Below are experts of layer 3 (counted from 0) of a mixture-of-experts language model. Rows are named router (the router's row for the expert), gate (a neuron's input weights, with its number), up (a neuron's input weights, with its number) and show model dimensions 280-335. Each number is 500 + 50 x the weight over its row's rms, rounded and kept within 0 to 999. Numbers have three digits each.
Before each expert's rows: "gets" lists some tokens that make up at least twice as much of what it gets as of all text. This comes from a sample of Wikipedia text that the model never trained on. Tokens count by the router's weight.

# expert 102
gets: "',", " 11", " 10", " 9", " 8", " 12"
router:427504529375430460444460444556572465491486418570531554528488489566478399552429505546563523485519482525510499503598491547483551391472478537425532520424494577472552501451
gate0:546440538497518417438430427435572562576563440456475518419488590535592453455509415442589510473475476482492440441523439431473514481550430514469599525488492474482583521427
up0:477511517423503376467458498452489555506426484533500491460489556577506469462529523472574461476547449525527517496564493469517475487497410506421582502490498508522574567472
gate1:470557524522361477486467578496514448518591518571486547503436526457432488523437563457479545497554490480482567545480510511504467589495453571447540536480469553435557500463
up1:433550532479421409429464531496443516488588568567446548439484592456455451486467504460461535477589540458464484508600494565415523488485469505456519603574456608426530473446
gate2:518443503463500492531451466454488553496494529424436491569537510535480489484490507501531445465560470507546563455606591485481524556475378505491454482511501470534502532499
up2:552506476367468414505445487511496537484499564505424482578427524574516447528432465503589464538532524453517579477600575526542498478489480522469454508564520473474594541517
gate3:390512523437503539525495553568560467517475506539553467471445571650479475524532507525497464446489453553533513504493513549592495424507424420431510434427434486448599548410
up3:376552509423519545511419538524548473525469439553557447511524527621441455538499546492560455441510463597522484460465478540561513468475468427442567431432485554421629538433
gate4:529459423473473514452477520488549545600438533511513548541589552497570488505586505524532449489381532566472428524506541421472513528628431429446538553610454489467564351474
up4:431515505465530477559590391536525413417500500456455519574482373473491547513511471465538582514589527473501605483466530468464580556439467556507495523556489473372465542592
gate5:503518531476463450527561545518447542567537451566571528453457484610495491436411454544476511521448398565465385457614521441519475547579527509473460550467533548439489467539
up5:457470464544515481470445467504573549458456605429460504500584477456450511556588570481466531556471595454488575497411517558558510494463497484500471465553541392555519504516
gate6:594453406546554569456477507504469546582474529514439614435510486403556465410535449526485493501489530469503503494449471461442435530495470498490495618451530434492596421494
up6:585394501589547550497549530463320430479472367524546533404523492453478508525525535532455540487493505502542575475486431523510474427521478511625485547433509459481531472424
gate7:535490573471522511511464474515500471513618549564533471470493530575497453429492487443487443474492490532512481553595509471610465428477489415518387461486498500469522502483
up7:576519453517504515489413501489496620550511394543507601529437609401544453505478496483564528496453485555455508484488497520481531559526530496402466461494546531481443484529
gate8:411455460473531520514488515500512536541521572452475477578480598552515492503575496513521478537418507442511520495476545528444500539468448396468519425499537464427503568487
up8:603492443512473403531584513432504506462444493520347574504528439442516542510526501460532544515550555563481481509488485473550469553487419514526510542578498455543427461592
gate9:508439446478560491562529520492467403520500552496525453572498534468577552575607485442558450506540528546524489483470474417542537596449565532552497458560531461442501465573
up9:518474553555565548498469475469496507613425462496438440488469504447443522606548499551520513504479461456513551469417420505471533478475596485480518471418548498495545520493
gate10:599493531463505482514548462431386377468528521510489529547474513442512461410470364589449500597405518606390475514555520437481535497470429507497485519430566521489507516570
up10:338518475486528517456474504533559535520467546482540430497467518613475502493557470455524531521448485456474519513472508521486543492572488415486546397542517435474525560512
gate11:506557477451535461545548558472501429523467504495492556405532511512482493446497518519460422545431553566492499459586545497507504412531494429588445498456524518498477571539
up11:449457441469568441581507518521459474546521512521503548492448585474556465470524545563477503580447532611490517481551500442530448405525501486562496570462428524431570554483
gate12:458557454527463483508468500486535544589519582487429448485435502477549416541495445536469516443494497504518479412532497461521542505448439595495504547456417443538500441489
up12:528471522472503481501543456523509440394494408463552537533525545501467584467430540509508480574452497467489559526507556489500436504548633399489452506508555528516523567564
gate13:522512545515505506493519587461499573517511494453347481602555570407508501442543581442477459483541560493593541517464516478516441449481542470411434513482446479472419470556
up13:430517449482478484539509442522490440495496550535526484518478551512539556546526438511481477486490517521545501572569578511510431606486434463545517450564551474504478383549
gate14:465437493446401439507468500562439596474499500546477561522450517482497441500525508535484561531492497524445529530545426506561406475499438551426492562507525500502480480426
up14:500441463484414395497493527545432506447474463511505521569462526489531442493502520533558547500514453554469494495539434558469469548486481597458470542539483460560480482460
gate15:461463551522495508474475487591491498576423572499496512430517549554608524483506468426588457650398461483420488539435531417489546423498424470536440435525548481543571459460
up15:447534510485421518514425574522523540538474512610535537500471614406491429519390552490459495516420485483484521473510554497452495452564447503510502558446413527534511417515
gate16:518493454443453449491452581491523485390507546555573557484426529574522513497348502468573593512471533524461525567513551492480554554554460523495504593520540499504398526556
up16:493495488444511516509543424458541496527474526439448522476515427498556498581618454533407461480503545564494522539493542476589424473468491499658499442569560402527534510522
gate17:453449457477529484511464536474476492498451551533600465539563541458493514492537552606464461563495539396548573509515496510455572497498530378434608503520413469501594494502
up17:469561569519507502515427515411531439546442477493461460508507477512450462507489477478576466499402477527359358441476448455419447508483486472417449504472561558520592456420
gate18:462427514480496547532415421461455449427480498543515504569532470531581450492494545438484501500389534472523538526522426499436498425454480468479552607514443480488526496477
up18:511377448511506468551396495497377424450538434520475532513466527411593547523478521446562549509520494598517512557472484534563425543563468514519464479533466443526437521571
gate19:563574548499462450496493441462550505480478524530534514479572450520506453424398519502495547526478507457464568506475462609409502523533525487345471556526522518627451530532
up19:502413521521528537513585372522539532502458563424413487509508499390491498513626498512478506515545521546553498447466465474507500357416475509528497478504448426401494488548
gate20:520517489494543529568548473450486470420524510475461505444570479562602568467535540455473532546576520514372479527542565482491469561479509572542488508562489421557354501555
up20:521468499511455482507515538499514529458552516501452538521516470452526552513579587522453505488607508555659463517439438508485461478509468533407472488534471419515562435482
gate21:480430524472516490509428440469481557511498487491462522475587596521536443359499433471531505560516519437503591523504534520419545577570436452420555539546467463525477492507
up21:591551536502543497542589571477458456462523450484482527441494364422432463468496497584475396485449460471528425519541458494551459444517512496562499541457537504496480474492
gate22:487514452437516488485484520475404505469514410500490550502404497541464466430489407473525485539570518587368439443525540476509417608552503487453503524527465570427399505491
up22:409502489487555487462522432509518519572501608400428493475571513550402476435549482541502493502491495474517440506489473502547583556490536500487471486500599472520548559446
gate23:572518476514456567548460585562509474528473420545488530474550521440567456516510515493524536408531509519588498409467456467477514499485467616536532567467412524529502433444
up23:596583463507442541529483580556500502508510431510499479489523543419591409529516513488546530435545496532603484436495476488471529507483496636517524606490429560560495448470
gate24:523461490473585459536513524445426575506598554441543540503553619466623467461574465505514459512567481506511442540500463481488450523550506470530549483466432476510505377505
up24:529449533548579568537572457431472459511475438490522432460469447458491577524502560468458526437497502455540507493545475488460512420510506553558527510485439492504542490507
gate25:455544548555479593530452527530562492576506443478533469523547505422476442530417545549468504525432447523508475457568428482445552468532458502465529490423465514573442443525
up25:586505479488466454479507457503401447463537565515521546536498472525533564484549527408520495497548529493492443543466572479577463540469473517518471507514453493462586508522
gate26:533513480493511466446579440482517544444495453522507525487527434571554499529606512470543444438554561594539466484476497520519547544435546538459431447557462504518532453509
up26:486576559493526553479481487469508495447438427529506444517546479530457495568408574606534515455517502482538402524497467560590521464443472431513431387510450576491549499494
gate27:469556486559568481456470472482555578617500469485469525483459464489488502492544517550556498482558496501534421553378575463511436546495528459394461502494552545507555508491
up27:500449490440497575585523575534429428471533498462485441488508543558531587478474524474448495529499557602413502490525515478485537552519523530597520514513517515548518459507
gate28:511531579536478521514525479451481473506480585540514484588539413563448483422458479400457522511485455485457418544548403554558445560510430486533567476537474519420513458512
up28:461436515494420521518491426531446437432541567602618501471567507598548463386456514464401463485512515485487459477553548484501516500517397492552511485537421599413598518452
gate29:485546443524563486516513513551504447436439489538398476466528517504502514482472523458537489563546587524561510538527574484438482572518521500480481496525506450533510522507
up29:538478505419547487510534463490460482470593472455584435505518440556486487439505422534497581488464512451442535503516454550612603581466500469528543493467489553495389535559
gate30:463523510474418488543503536538457521515529493567548565487479422615456469443452399565449544560487414481377590470545444548461517546594434560536515564439570568495395511488
up30:529520449495586498506467485446538506492518555480497458452546506397488575507555641473511451472622627468569524504442542481495470486455511428505507428569384446537597473430
gate31:545423520479429444448489523500484512410461475528533506499489476428495462439493528471491558478540499503512601416543515484540523469472467584485380400499470525421421536558
up31:554468534503530509493517511543420488403530491532532517411503448533465485498518534499428530491581476463455580489572501600562542482440518499502447389452535508461456459532